{
  "n_layer": 8,
  "d_model": 224,
  "n_experts": 48,
  "experts_per_token": 2,
  "d_expert": 320,
  "d_shared_expert": 0,
  "activation": "squared_relu",
  "moe_layers": [1, 3, 5, 7],
  "router_score": "softmax",
  "normalize_top_k": true,
  "routed_scale": 1.0,
  "balance_loss": 0.0156,
  "balance_bias": false,
  "router_z_loss": 0.001,
  "init_std_router": 0.0138,
  "lr_router": 0.000957,
  "vocab_size": 22575,
  "norm": "rmsnorm",
  "norm_eps": 1e-06,
  "tie_embeddings": false,
  "optimizer": "muon_variant",
  "lr": 0.00782,
  "beta1": 0.93,
  "grad_clip": 1.0,
  "batch_tokens": 65536,
  "seq_len": 256,
  "train_tokens": 446900000,
  "steps": 6820,
  "dataset": "wikipedia_en"
}
Below are experts of layer 3 (counted from 0) of a mixture-of-experts language model. Rows are named router (the router's row for the expert), up (a neuron's input weights, with its number), down (a neuron's output weights, with its number) and show model dimensions 0-223. Each number is 128 + 32 x the weight over its row's rms, rounded and kept within 0 to 255. Numbers have three digits each.
Before each expert's rows: "mostly gets" lists some tokens that are sent to it at least half of the time. This comes from a sample of Wikipedia text that the model never trained on.

# expert 16
mostly gets: "British ", "To ", "French ", "Chinese ", "Russian ", "Spanish "
router:138110176145137145132187116112115105092116179176137120136083094056106134114117137096136091124145163145171202156140188120199115119133213090185123173134077135143086131140132137076132130125152099079117133153127096155131114148102097128097109094162106143069201242140099115110128142124128216174158125109157186160152115163147116168143111176162095154143175148097137137155112128205137110153140131084173137138132106131140130127181120190155130168153125101118111118116127106093166173115127113120122143113117080142135175134173095059108126161139152109153086196139162218149140194149094125124109123162123075078071091092122152116178133103180155149143137155136184136137142117103104139148156
up1:055104134087145116089141138139125112139105183141092138159133116122087115070066105088132094125161150080174200113179154112192093108132149083138120076120163164179109117139136155135160090153107100168168130116178049189112178103114157141136163161078126121100118163082177123142123150063146167117165164104158130113065104156153130097203146186166050085173126150112163140103055162136143124101152119127081113133161040182082126133109143101157127149202121089124172100122107120161153073132130175130146146107170126125122153100112123129128130133073167161133155143141117124085111155150178107091089131168119055167119124176143131133155126132116127147124074123121103113111085072127102108179128
down1:144120122129145184165140148115161108068121187174189137127105138156113215124095130103173149118094148116165098136077158144097076123064157176096126106083107153137171100178158148128134086120129132199156114078153162121105163139117057097150143131139180109111188181136137119125153119102170153083111181108116137160088071140081109114163170128159113130110120121156130130128149107094174133107134116150112058182148097160116137142118144092136152129070122116173188097115059149080157155118124163189117113056102108100105103092067137173083073117089087114153088102131161109145166125139130159141145109098117095084107118077120180103170150112114167162136113174151120117051192098195108126100129
up2:129170093114156108134123179124089116120111123184149128128152049065166158077183142179138173125129157149140132110187133109110121172142155105130164132095129114173133068131131112109093152126140089144113141141082153166091172137097109169140115073151109103155136114083152051169144143137146169151127092095111137173114170185156088149122135142186137125150098137171122139099139121124083148118170056135122102117209129086157103174171132185084126109121113113138153071095062104147158161192136146114062133174127139140067127178105142095050078097108072160092127138189128167085147115134137029122151171118113153119151054150115110164128132103119146105127119149099170178090125124128110083086125
down2:122106135188148114138107099159093065182155134146153089178111142086136172146116150096228118184127101102119121125094153119121182130125169098101111122116144112129110150147195128161105088101116049142138128065157099136092137097116082138119123105099127124154134126120137125102125131125171137159088127122178153131151122094092132144104131150159128108160207096068160033134107133105157149141077134164121154125087159112130189104180121150125136145146107126130100059132130166169186110058122127173097192183115138129144079139110093123150086172196207120147124109064100134176097107111117109101128098120127178096090120056097158123120105183196173136152149106121169107135126040113103139152133
up3:192133143130123128145143119109083121082089157157167088123133120092166138058091161114096110125081116131132149128109119118170119147137179114170124077125134231121110106177141099112131146098141150058103144098161110181165148105153186152079121053112162118129126185138154110095108159119130167130118147165131205128088063163074054152165115119140150116141130125105139137099198156119107145189139127210139109196154146143104118133204096077124110131139128138123119145083164162157123133207174128118145160141134074154119136141125071068140143134104113114128135127140129150191111053130140126115084083153129120117080133147117108069112186088096125146100077152115086136150134106168122093069062
down3:097132101163102120154118087146152151154132125093178135080169134095143074133164055102097106091089159116105164182114142177129111138083142117089168228134134153111128101128095164061094127148108151141160165119165135150163125146154149134111136132119164158073143190133157172088136115180152075113069100108126152155134052161098160085120117142123106173064122126170086108129091117123112054119131129112138105122138109105081076113139127133147157170090163136148092176131087133092026122080125140133099101111069112133124168164164134180140102115155153111136057170099208162072177155178146150112119130161182195127134142153130169170122110154128142063101104112117129169121135134158124116083147
up4:115078121111099136172189105129119182101118137157139075076111097140132136156111157117130143061115101065145122142139133136153173115151143110143075135086100083157104107194193100085177141131120169136156066142100117182082106086112176099098126148146147131080110133166153142166105165174168154101127158180087171137091140145151107135154172141057162143175171174116086094115074124119185157105095098177157057099143127072118165174120080105090117107128144130168176128142097136088138138140144089140186153114123178096091159112084110109137099125101133137194167148160157073078139165132086091164153142073112142122099101089112136074188104139143153079147126150116170115172105159128142121055161
down4:183152147151118126094092135112172074118133151142110151138157160077120151185136154137161132142157169174068136127125116119085148170133120123109149043123128146163134162186108130094104122069167138139127120057146103142103116148108086169129137144103173111131083128124075214210128160169105143139116152148159122167137124079116143091124115184064146082113024097143149157115125094151087138150121092123163129115178143105115134115133125160123179141083109068138138152112129098145081080083135100077052145166152127182086125155093085135161066132106111108142151120125166144149118082154123153182111138138167143162114113116151067129085139162083099110131216155126202126144094148098051140131126
up5:099108122108087101135161136145124122176056112172111127116155121131183120111096165103120130147145144115203132122117148108112148113156119128178065219113179110084063105088141129138105142112161147111172124177115083140174120095069115182117096167133147123144114095064131139113119097122164166167116123119169160153181112121144145129083133141215129122126132155148068128147061075090106139170165127155112114104094147082131160105173070113135123101143101066153115111104134193105127178164080137122157131145150066180173089119065158106133116096136113066163102170130181167130092109159077143083138124065136104155145179160087098098117134138149121104143102090212091123159180130161183117144116
down5:116114151139109136110158111169087143091147148094172173154121103129107110114180173190120095103095098129058119101143089166147133164172107122129126128107086087114152155137146174160112121104120157149145141148193151143056176151124115131134093132163078125057067107110102145137147198153145126099140103159125201059131063103113140092188133080194151117158037136117138101146163093110082152099176124104120155085114121093161124124153112148179171155206055148150089066117130160092158161149095167125126151169087167137132161099188084118120160138122107083069135110180150120077092115125164137093129132147115105105085147095138155141154139113125101157102092149178081093179140165121161113095121
up6:146118150135126209142122161143150125140117098144093149101144096094133112137162099119132131111150171149101096130102149111147129124132158152082100157147103122146115191110173126073130153166194119124146127120176184191121170148087137126103148174187114113173135205112040148168090161136148109094120142125129125136186103119146152131176201152092146164121102071094138131114114073097130116074202124172169162111121079134154091092138127141166097076168069148110089090135058018094156176067083136116130143115109189109141082149127112159070121065123105177103143089151138177128109103097087099128127099147102139127102077144176070141152113136122131144162111102135107144079128142149134081154167
down6:142113154160083130189082151124155149159176164114165129152104117113177142087132100060184096146091148180123161147126108141191112107112077139108157101137127155134132113126150110143147112079151106111101110096136158127121174133100144046080129104092103062182148058128110153148172161094108192146148120096139092147136138103078158147113087158129193121049169123125106179122108114112117126178096123101130145135119156125161123169122139058137096147122134086092126142102108157132111122163108123166103109111124087119092107077132148196184137121133143199090120106161150101154115101104130151122129131168083142166141097169094172088098024110127125065111166198195093149205119121142200103151138
up7:159079114154192161172123103133129210163117165158088097079092143151087102166111138157125081192121131142125110174132094154110112117104125072151157144172171185122134135172151103115138139102132062105139180206125183108133173126126145130137185069114143163090186117079096120155134093152130133162102078147115154095126099155134101087110136122121091174151140111139166166084185078066140096144168150165136182158110151123114152122135118129105108052132094111132128100119141073103105144128172130098116158172065069092121202103149172115123184143120097024138146126126142202122146084128149052112120102109148092112155107090144094123109100148100115093155122126161085147155127134080141106119170
down7:165198123170142071102130118171071164064166135111144114107146113093170222111120161109139121146161077174105195094092135122142130063121126113150138207117133093161166141128141076079104114074166116101151150117125111103156134116132104141110142164181111078154151115131145186120115108146158111176156100099150121145093126137151120162072074126141097164146176110119098088196151099169101131147082154091086130115147134156096086163113168115095073149095108128116089142090139114158114088160128047144152120080133108116197132158163157127113152132145173146056165165111117137187127139112120105140140146148067103136141113195146090170129151127075125073106110136061156125061138154133076135149188
up8:127070157147096127155148129111148129114144085178134098125120156185147154162141163124192084213150129067108185140138073098081121148104163128100135128134135136097099133120082090177099114126126117125120157125110184093108107146089162117141125096048087111115148102144220071128114175166117161139139086178149148104158110155157131121094132184153157112102134100153154148110157141143137150122110088118137141166130141067129112107120199142070069142191095145140114080086067117142136150107104150069171114087162188123139119136099110067138047112155088190092111101128124185133100097104161155151145134165114124157116191114107161124151174076139125165121131093054144143132178079196109133120085
down8:133191128127071091130172101086175142097176127156115120137180153065094085138129116177151150148160101129066152115109137210157104079075131135075169147126125170118106094073143152175152131127172145200142088147100101192146164141109110169181103094105092169176076174126057111123125100068127134128110156129146136131123141146116110086150144078109164178156108083123091088139141120123108099137139137126166088167185161133170103098117118120146060160163120118150157054160122129100136139134122099148173191052113119164121128133060133091130188132147120169103122136186112175117096107156130095074093125090133124126124146125126162149138103110080147115117131168077127141068133186138091067174150
up9:113104112178108185134082086159104049148111137121147123067114129130141131161140099062128102138107102126120113057115153065079081083129155094191189131130090167112154113110133115111087146131142144145118117168112112169152118103153149138048153145146140152068166116145140123071136141078118097201156123115156177168162184173136130076073139123096180073137142129145161105048148159136120118086129150117177181115119129142160148114112157133188142118174106110153172136050154119126156123106150085082138120146101120145154073159196163065148106140121142179104077136117043160160129177141118120176114144119111124124111078142078142111146154138126128152144133212105127061143152154129146099159124
down9:107136095066141082152105153131134113157182101114162148123115143100139128082078142097162158134158147142116121152131121170113141126071124082133065090131148118119120150131162155152181171120157097128155103166184174107132124102123140119081133160159098073063100166108115142129159098143237189135107182077123113110119128121153140205088172084089107095125159157139080162143148142187142076155141169138156075158126136056109177172148212152074164129141090120096104136138100147174113189132084152086135035106114130184166114071138116102175172100116166171159100113115135111123110099115086124091131118119097083114127150143137090111151092107113080107072135132159113169175128179126132113118091

# expert 21
mostly gets: "In ", "December ", "during ", "November ", "July ", "October "
router:140140173133133142169138148138136114051082114163103098118116105118100147112110110078143185093120125091126115141139094083149123093050097057179121150067153071134135128201134130108114162136157102134158112161106134078145138168156108107082091163101143109081159182125049088114058116102133099189103118150110134192150111141159095195078123087168071141101148188094145151131117127140123130079151109152087160125161150111131162054153136134124128144078109055102141118147072157134146125085118169096112129104095125119166093118183139074151163177140057105132166170153126103127125134085104164106064125119091129142151147148116077145090124061158122152129128102128160115149130068109070109180167
up1:140186139140116097131160132097103114114169143067118172129150133099146122198150087116124183103140110138135123137143113091138062145122085150166106133108141099136100144144103092087096036120119151124101038129108156123099101195145138116087152139108141139164171127111112134149081161108106076175145146132150160173115116090118073198114145104128063093091135225107141120136110122095162122103181149075120125204150183155130090123165089139134095128083148043128131094104148138181139073184146156194149140083113117119080094178097136117087158092144065094139119173123202152140152161158133129087114154112116133123136192114136158161183090142100111187115112137139147113119126157170083162125115
down1:094160108080067136111080116121163156157119172168117132146108129148086112103136149169096094133094150096133137165155118102165152084124127148118167130144166133117138100120097130149176218148135148136188157060183170140102100139131134128152102147087087130120106124097127121081119121071105123151154153057134116103159093079103152102128066142132169187111123104134055102109073109134109170156132157162097172164159114110110183134139162139088183100126113121170111158125149120098173076108152114041083127144066177158105116158181173065056120178131117131146113101153104122120117144125179170121075139196136132171099167122092074129087113136131120152148159094089170147073174136098117154207171
up2:150169158096092079113126197152133116175129144087106193102134084122090116148126124151100102058179092155132119110041120079125129113132110133157179170110188140142167147145161118091140129114155146076099097137153033184164111181129089130091161187182091095118104127109159167166182180103160083153134150198119129105102154184153123099137100155142117095112101151155093158111087146172074097110198133090132160131144130081121114066099126164153103132093144105097098120139128166147102183073063144161145130083115139142104152155140177157119137126156137113107107159027162117164101160112136122132107142120084123127185149168136144107149158108104125108090084133134061153103156145139089149106101
down2:130150085101169170163134086155123142125131088204133123189126070105168208184035118114137110157160152118121140093097159072134151149170064106121146161143142090132136136140129158137130111144082073147117169110167130178144128096151129125155157098107123146099068083123089116151179136158147135076111136132117160168168114147127175231082029136123129163110135056168118114128135194104146088060109123122134081147137046116143131118136140140138151173090102118149131129128097158078154190146143119145130123102110137125088127122105091114087087054163118141147176149126113136116141119138183138190100089067119160140153157107114120096089150165150123151116153125066146167135144100065111111106149
up3:078118151088139127102133137162133141087158141102113176135143097126105089145100140143077129157137104149116061124218124103105129100110101076108099142120108141125152144166148116124116136060111190193086128173083174169138144122162138120144178102146102112129164175149160150091103072141152112141206103105067168140167153134232122107121144138143114120104144089090122207098098149139112075087135062157131179147181157168153086158196095125123187104108113081164109129148176092139171113104122125045148180114110174094112103108090200072112109058100108070114132145091143160101089115153145125111183191080139135111107118138136115146124082134146101147109123166115116130170144134114142135152131
down3:170165159187145150121115167133176075104133109163137144061136177148161157120190129105100157107048150065090179182146134119089119141206149152123111126076157142132113103106115141082157147113099119133110127092117087143110111142152136114138160156117159079158175118088112200150132158150091156148103118140161139104125151112121147140059148127131137107142109173156126135167125125033064094121120142112116166084136176141124092058116161063128147128142173120093142158112125126139133145124146128138103127047122142146080082051127130202132113096158133156142106085116164155166105133138121126100131106135076107131121122161122064172182151073079172099123152096133140097196104066065177155123190
up4:185120162116092081176140128149085092126095099122096124055149144094067110168087184127082167175115158069085078124130133089122117109171070103105164134131094139140128088194122201139122080136115142184135139120139133111111172113127086115096189124122091113121132145138173136113160158117144154183140137107149123144144130161153079165121133120160085115188083127136129144141158117174130086134091085152095117143131089149146110140135145109190126175142101107123071123133139117121151113180084180023094106078182102055111174122126116156159126134154102122148133104121152075144097151129112100193169108157140145130144079121061168223126150125115174146069117135094171126115111102193148110177160
down4:127116114143155127145132195116142131071132156190118170169193110082107109110133131153145146113138106139181116149116125164153092128131095143128159148110161124198162137171106074112136098147127134077150087085147115107107126130146084181138133088141132162118125158096137060069086200117095170130153109100175075121079090195132103151114162177110127123141086115120112138149121082129135155140140153159144098134128118115169103103128078127076060104137073113133193080148121154019133113097210132100134087085130080160123086167106130135145114084129164161115179150083230156112115091147116160162135092120110157118140221080136142094094117111138093190127111154128091148128091150158112158167136
up5:150190147103089137130162178138131146155041055084148192120106167081135125137126126130088143160129092118090103153088128130184160105129111122086198131117160141194126141180130163097151179113160094115140124109116143114117118138068115133080134117164133058149070132149119112104091192100150144055177132103117179161134162152130135174167124115139122131100117097126140166177083163096007096197158194090151137137124112078060110138203131097129107145111080175088154148142154113172137140122157105132076113136115133134172174146138149116120109153105091136161083139166085166121088147128121151122141125130098186106108127141100125155103124130092164125097138147128065076133111126119057156160105
down5:170107187169156099131121151151143148138172129126140067046088099134171149126170170137088194056157109141100090109163146150136155143050146116102109067179068104104096083087139120141081106200144133132148161163149154135110092141174090112171151096149126138153115111117112120158089180197135147137104119097127136095089096167112153111082125111114115173132126152144099114142101169099129147121081105107098123142135123150076150137156180196111126094133094075123155055159140172116151124229120128060097116111111116099132128084109202170078128113111067127131169156152164114119092138081157154163109156144134169100153132173106165094087163154104076122114128128121137134161123117215150118103097
up6:131172131125132124148140095083140036211113126154149082070153092111110179083128152145133155156105130145131153057116139093168193140148094143162129149140114140146122180109118138106086191128173157124127163129163157095127094163143161141126108151121068110120175076141139065073174140101172121109148065136168176175070084153194120102072060124091154109138155139088095140109130124077110143082154132107103135187132132143065137134072122140134113177119132151171175143122125151128146097046107148131104120120135168149103162151088100167097149080146045137137100151030109126132074089178145119117114104185148133144102135120091124145099160129081173124147164142107137129167139140132163141133173
down6:166140148098144086159101153115122190121130146080143082197158159133153121141135131152147111128161155121149107205125147102160095096076048125108140155156096112111119151169210165111092072173114094180150131094180173138102163105122122070124153139142133095090153097071189142032112123085117115091169114082101181173108138102144112150126075089169085139148103122166138125109125122135144145132139163119152150056141112132095106084123149130096177156111119118118143152145128158194130086137088094142083143156162153114119109115092091141131105075170147156093188162108161052103154069090123132159144070169102136151148133125185112120152136115201087136124152186099089163161091127102113066146121
up7:143147135064119090139134168156095135186123119078149079151118097167129120108065100160124076115155167137104139088135152148120179135123161149177141157108107150158159079147097116114138100128077132048138174136161172088206190122151074160114120150119124076145075134165163144167108137109140108157036113090145095105080120131154116116142114137103106132106127046099157149129131128126095151154102143112079145083166108035131153182138143076133133127121164168181130114133103145140078110122123038162157126135141114121117088097132184179174144155103120114107083177079096174119122127151163123084091174112106191178186103160140110113189126180106126145148112128143085171164127096104137159097164
down7:108123137092105158133108116065087157104114130091105129124064162140159139171111146101157163175096096117085171130106116141168146121150167046170078171161137065160105114111116105158161124134132138138125088107117113100078115130135127098122121133100091085126158117096125154136126075168087090091122199136128131136157157106074157171172114085161101106190139119123158156215165116135128109079125144131133108106111128194094132103185134171110112137130073154111136144151106137151169144123139047132108144145165092142163217165135105123106148113112093121176075122156157130118131148096113193162126122072196095155060139103158080116106162146157123144111145108206156052075135088180107124213140
up8:063174163096107150082122092130159192115140139084160120122127151151094099092117174092125074086118141088182146162146065105119159112076139069164150129154136138071127144166070140114116119167090047163130162190105149128117120181148091039140111149100119094136160112123065132099130133181132140122154163150145129086132145103159132139141144128105183149169134128108084199120180141065046100143121149105134114126131101124145100082060190088088136161136130084105073101133124113138151150098098199130166086106155118182178210137111117109139092159120146147160120120160102142140163134122117135161199137162169107096183127121077129180142083144119117163170101137118112154110148091150098106124158
down8:112130097111124124114138093091163175198164127146126103180157125143145195149140103127128142159062129089148109175194207140143108120080102153217104161052174134093152144151123149097116138140146083126073126077166088150106105138105137160104120104077181107199123114176138113138104171093114115119121185101153106182069136096127182141140115137099108109183138131101182092081132106085127131119121081158145110142075085133125125098139126117082132126190053141086152148119175129126085165097126127145081144130137102092093069106192152118160127151203150117089074170133127159155092139139109131133073114171091087097116149141139128135074156191121117131138083146167103110149114094114131191139163
up9:126089136096206108157132176173139078187113157107125140121098116073106125142122118144129119149081182090137063138091122126115112083122152172139171155104134134169124202177143138104150045167100103177110107089097128087111113088173029146149130160136156145153167115146148116107089105117113130079105049118080081142169117067125122185122141113200105082159134088126113140097120102142120139130161157108124093042165158127164145113134192091098174127185182168177123118099097099122094126113171151160148126151163132118156138076101086144120135132136153139090143155079136186108093116166165168124102095147075108159086143079125116107150214119121130146146187149170149131102112124105145118145128
down9:108150107080133161168100086138166131131102184156134131157184148116099118084105147155100120200153119119092235106133187095204125150125133062137122175146144149186092123121086181139094138146139126112155165069113151116159080147126186144140070172099163065126161089145129108134065141122131108151119177132112077125118165133130091176145119157108106166122107085068157076143109099171087104148126114140090105160105133155154072098141137128122129097062144146153132085121110112052143159129149140146148145104089120148111205167167145121114130112147091076093152146140128118075207121166085080097134120096114159117140157174132117088111135135159169118124081088142155155120115113205141057078131

# expert 24
mostly gets: "On ", "000 ", "00 ", "30 ", "50 ", "million "
router:150140134155154120160175110047129120108096114128065139144092123099130135143060153121205175071162117093135137193151122122159137076155110126136112116166180096130166167215119119101139159100153113118163112154108115120130116149126127105145095150147104142121148194013134108118103186137114098173146120151109193132122132132101073190145137139175123123123182138092167144136158180152180102124126131093167157179079109067122141131195135154033084152126150127125129133182098140129142106126120148138122118067105123143166123100177102141145224125141122151167121149155140115198105100120100137127120119085112126148140122152057220118148177081167137125153115114136134132126115099181152167150147
up1:123117101163158117114077153129125201112084120071116110153096087126118121130144136091211103106134117179172128157062133102109093103141131121114122144129152144125090119147096108107088172074152209194148096087186086139083177166128096127091114141103184131081094098130148181117144138108118089162126118164131176169127127173181136200144141188096081130069150177161147100122136198137153119124123125140095126141167136161184131136099167144123156139081165143158180142118171131100136064173168088055123091127086122145147069088140113164137096108126137094069107117138115155144106125154121075148140125130119084072179164126129137078147103060132168092119086130129183127167117145154096057114134
down1:133088125162121161167140115146121148072183182135089175153131107158145174145122162080182144168111146110131173092185069143168120138097172176103170113114122132104109196081146126112073077131080102145117107136102125102168100113047147149119133157176131123153145155113146079090172141150089189056077127107181126077137099129120119139180101071132059148099127110161108169142107135102052147127115120144150158123081122157135089120106063088120164143156134143108116199138127051092083202079082140120127094160164099109119178096143181116112156111126116136122132089185108199116145113088087157116133162155134074136115090101151136110143164135134131176143121182127138143097183084130120139117145
up2:110135178197101151180112119130194087107143130088094148100129124108078161125108166157170185206085113161176097072139109121135134114133074157096114115164165149147079133124101116096127093134125152052095136103117076108114105083074118100119104199113120079094109086154143147073182117122103159168087078113107146146146083205086137136137131121086172102126198134142156103157163143150129172105130076148174090120103159205201164137179130146166080152166179105104099105127115162159179085140200114175152074095113112122149159147131146133138155154127075160107136119121133146117147105138113138130097079085138139108105085139065087136101157089104138184160147146120133153142148109157112124088093
down2:218114086180078106105109115127159153141127163132233114101103151116127129129094162079163171140164106073114150129115162127130178140108074153111118120158129123108153083133171178114085098143100119117124100089108137059146051112203087100169112158144132128161131101140146133107149086119135147079157117132127097158141116108135105144051088115152166116092117111103158142133082109153171138178146118145116104091169179138111097106104134139161137165127117119162092126202129087119107142121149138124149102113081134132121068144192148122086137138125085142118164172158107144106168212127173068200149111100136145080127119121089102155197125091104138115054096204104175146129159170053103157124125
up3:084094101092164124150178087127124136083149169160089125099181166162180156080141139169124110107170120098111207070116134140153145113150107086147177134162120093170132176120116103117110107153139138099108062151137130158121162156133114097179141107089158129166221102123156180094162128138090158095116119113062070150127102164132110137110170165116148076067058090107113099113164126162121134119153073108148122130108124115085170159166159188121073081079134058149155126180154067149132054169145099095109113160157204048146101124152074171132139118127138142147106170129184126099112116168173113107117115114124122149092131161108094147131145141101150154107108151098065153106104130130159189147114
down3:176121089077123126129070145181105084060086101116109199150143108129129168120060104112128083141088117164169103133129136150140112143114125173105132171146141172111112135080139125135163157120117131166125112080134154130093146091110083173158138168123095137112195158097155142126178115131119170109082115160147151166138149150172077174194121094142134122150117123143186171101133130067125130072112123115131128181086147113050054120115127130173138141109149157137109183142152149127137098126111136092101186083215068139155144136090123142135136055120064132125123146090121087131195158192144112139145139090143166101023124115178177151180141168093138155128125099116112135151109102122101092087057
up4:139117154143121102131113149188162047177139081125112193107120153161125146133109054109148154107121154175163088048112161134115073115206150151131108072143121130104134148104054136077125162090120167136114081113079120076165175163157108164046148108130169129150119151135082135170134154104086141158145117116128187106067135128154187070101151104082071153119158121109097111122177127122120177080151142129157092109160165137109094086149110084060102084133189094123129122080100088107178170161175184147081142110158127121160145118115158179120106089120127136160168132106160140120124172116126080140155107140138157095169135097068136159131083171121134156142140142140158160164155068082151124162121
down4:125094147156155105140181098102100110140163143117112138135107129163149074141176123143163131093158086114151107089156137100130097151150116113143086125080194099154126078194136143088139107081060030135170129127096103118163111141098052135100125123097130120088106114094133105144144143126122138105106124160112167147125115107085078186099151094145108174112160195146161167139147131183095099108090184157123139119148061173121163079136132156111207135150122167149155156113153132103104151121125139118116089195146180151172133083146089114157165136135144110123056169110112147178114158107218139129073077096140103112139124132062131149110185083118060209146114159117118155121114134161102202104078
up5:129152162078116155066138159176133165066114166118119130112143154135114145182057084079128109074144128118083151126143147165079128101124159183236087151135074072127157145161149129130089155119125138172078175161098159104168096074113085143171118126173156114119128143086192076118112140165130143170153099051156090118146109071146146079134113117068164126091125129132082120155120136155113156166104121085210142106144107073122131140122088123115162068094168154127172170127086123112112116115130128186132113141177104092141195097162133086119181142171129105095107162160098156173121096134115098121104099121172116123189106139134146116135073112162192116150128154096145127128124090071104161173140
down5:138098113153120116170131166126094146124085110137157083143134130092152145115084160158150135167158051144095096129181166139125149179098128145126092111106134120140064123112199080143180110130136164108124077153097111098073156212107144127146103082099168209134074164095137132114149104122092133106130089143098140172082136078124112127180141163122130167111130178139217125069102103138155182143086090079126153099174095204085162127167163111115168124146097131079170103129127113075170119119076111093153119141139185178128153145140097117123111132138180079100116119097143133037171119105071154152148177149165183166116132122075132108115140080147100143100157074127148098161116148087128095135170
up6:143167121095123149116149148137124121111131159161103073149178168098153130168086102111137148158202117063105125073150081107158101068143133114137161131156138124174138097213141109082051146145145120153180160123144070144103094040075141060122084170132160134127140176119120106105100151126127115111132164131156135091140146147112135124080132182184134075188118141163102093087143178124149148152119129172087117172187153108084158113157132119148115114151150134156185119107107087107094114161220126096192128114056112096112068119156085127078142159162147149154109082190156134105179112117139170106155120107159121156176140150087155143098137118081109076136098127086135104140065113108087111159096
down6:046067136108115116119093157173152127079113103201149157076178076121181075157164150124139165156151070156149126071036113123149143084131102141127082103164195112103059145117158106089110162081117113134158145143158202099056136160138154203164143175146150123137159116128077094107153126146130124128097153097112141141114100163174134137121143101097155152148209047086125096148139076074153096133162072144153148144094112129076138161134146131108120100136125161161167111179132106121134128141121173126093114122072120112126107169143155097144086099141146161128145124144133156119176063104148164152075142160145130173133096104117092157102099140108123187100124109116105101187119121137150168076175
up7:098133106144129080170085109154109149126131107081099093131121129090194118092050079126119130135156184059142144139116133092137152083171154086131146156143147161122140184141085144155126115123120112131134173124150112126181100131129160108096120127145113094104192183149134092149153123183081159183083051181119172174079141132118154159099120142184109111158135184174170137070136166097164136107134158185113115112098126105153123145182163120136118159139139175084097148148137084139082106135142141127168137133111058201130069145181081095092141100162131133127058150179111148113082131088094103106129081118120103119135099123134202099086100104110148066124133172106091077145096176219124118159115
down7:125159062180128201132197147148131153144118122161118132104129147106154087124142149119098101184101098143066091222118140168118138115155144066211179156147126227147114087125108189140129120109134118048142079114079140061114129127123130150119186082055138145177101122111116127136133142126193144121099188145112116064172145132125115111146086085132121130146068119104064107118097115161131105058105154076169125131149112148166081087109075194129158141169122111114171123129098114130138092102120109102158120149087125138106146108072103106108130201123156116156141123128078187078093132133168140108179156121183138138074115130143096109155131139148177138112170157096126122111149124117153139114166
up8:098159099086169191160180131089080137117093156073089138116099157105138169145115128095088119110089139062123064160137171152164126071120159074109125046112128102204087160137173098153106116141122109158162115146071086109133129137088113110098138138110142115144196182119131137172103123147215135079157218132117144107136092099089155138147082133080116100143178131148142116112191051135132125146135137092162170134092189147142157162149103112104084042141116087152139086105124145146163144129107120125152072143124102066140106134130079165141163113151128108117172119122183183137130159106145121108143121154132081120175138170144145181097146112146122094160072185152088103103124173099143128173144
down8:162113108075123098140078094101134143142168120036113130136112102133142164120121158118173105134123150131143133152105120113165097122132110068136173073125062107135125160169150180122181157119098090132112112142162119084193172111063116157132116160102114098156095124183105097115093163148126103113157141141115084124150137101161132092124076141134080143086191144149140071133132095097158158144126156075137111105140150145133108160156151134135116192216164106061146091136159161209088118135096114183156096109135114073159099090102090114173108111089097122103101105124129171124120142170152126201124155156028109130129169134176174104108118199091141145149040179165102144104111146139146110188167
up9:156160105086145204149102135086084116154086154142148078167065142138085116144087126185111147057155118133142090074143141087100098065186118111113098110152155101157078108092120160166135180135154117149159052122111106158097168125096114141080173192089202130102165138118119116142119090193143148141163161128180204153144128136090123135124132145175138142131180137114131144130102118136118136141176179087120164081181121090107123092073143131132137124098117139139119092142134106172137133119129096149134080170121113136120129122046111109188207130162159163174129085085118073123162203118109106135164103182154104091137114146129120107168131135091105095144090145109114134126150152073026151114098
down9:212172089169124133108106109200165132149169114073179164102101137155134137113133165158155098111096147159109164144093156136107078097151083165117120121141138134086075078172183097152117136156082190103127104174139099113138144150149102153184123098105150160179110080111126146106117138182142113147193123080103146125168116180058094086099148197146211141065128130094128163137098149108132106151104156103110142081157119127149152128114121167140094180143113175094099118133091155191069124141078140041098144105145140104144047080146076133162081166141168132080104116081184105135052134127164123151122103149119158152113161114169119104150134123138130093089116137112147088152132114096118078114150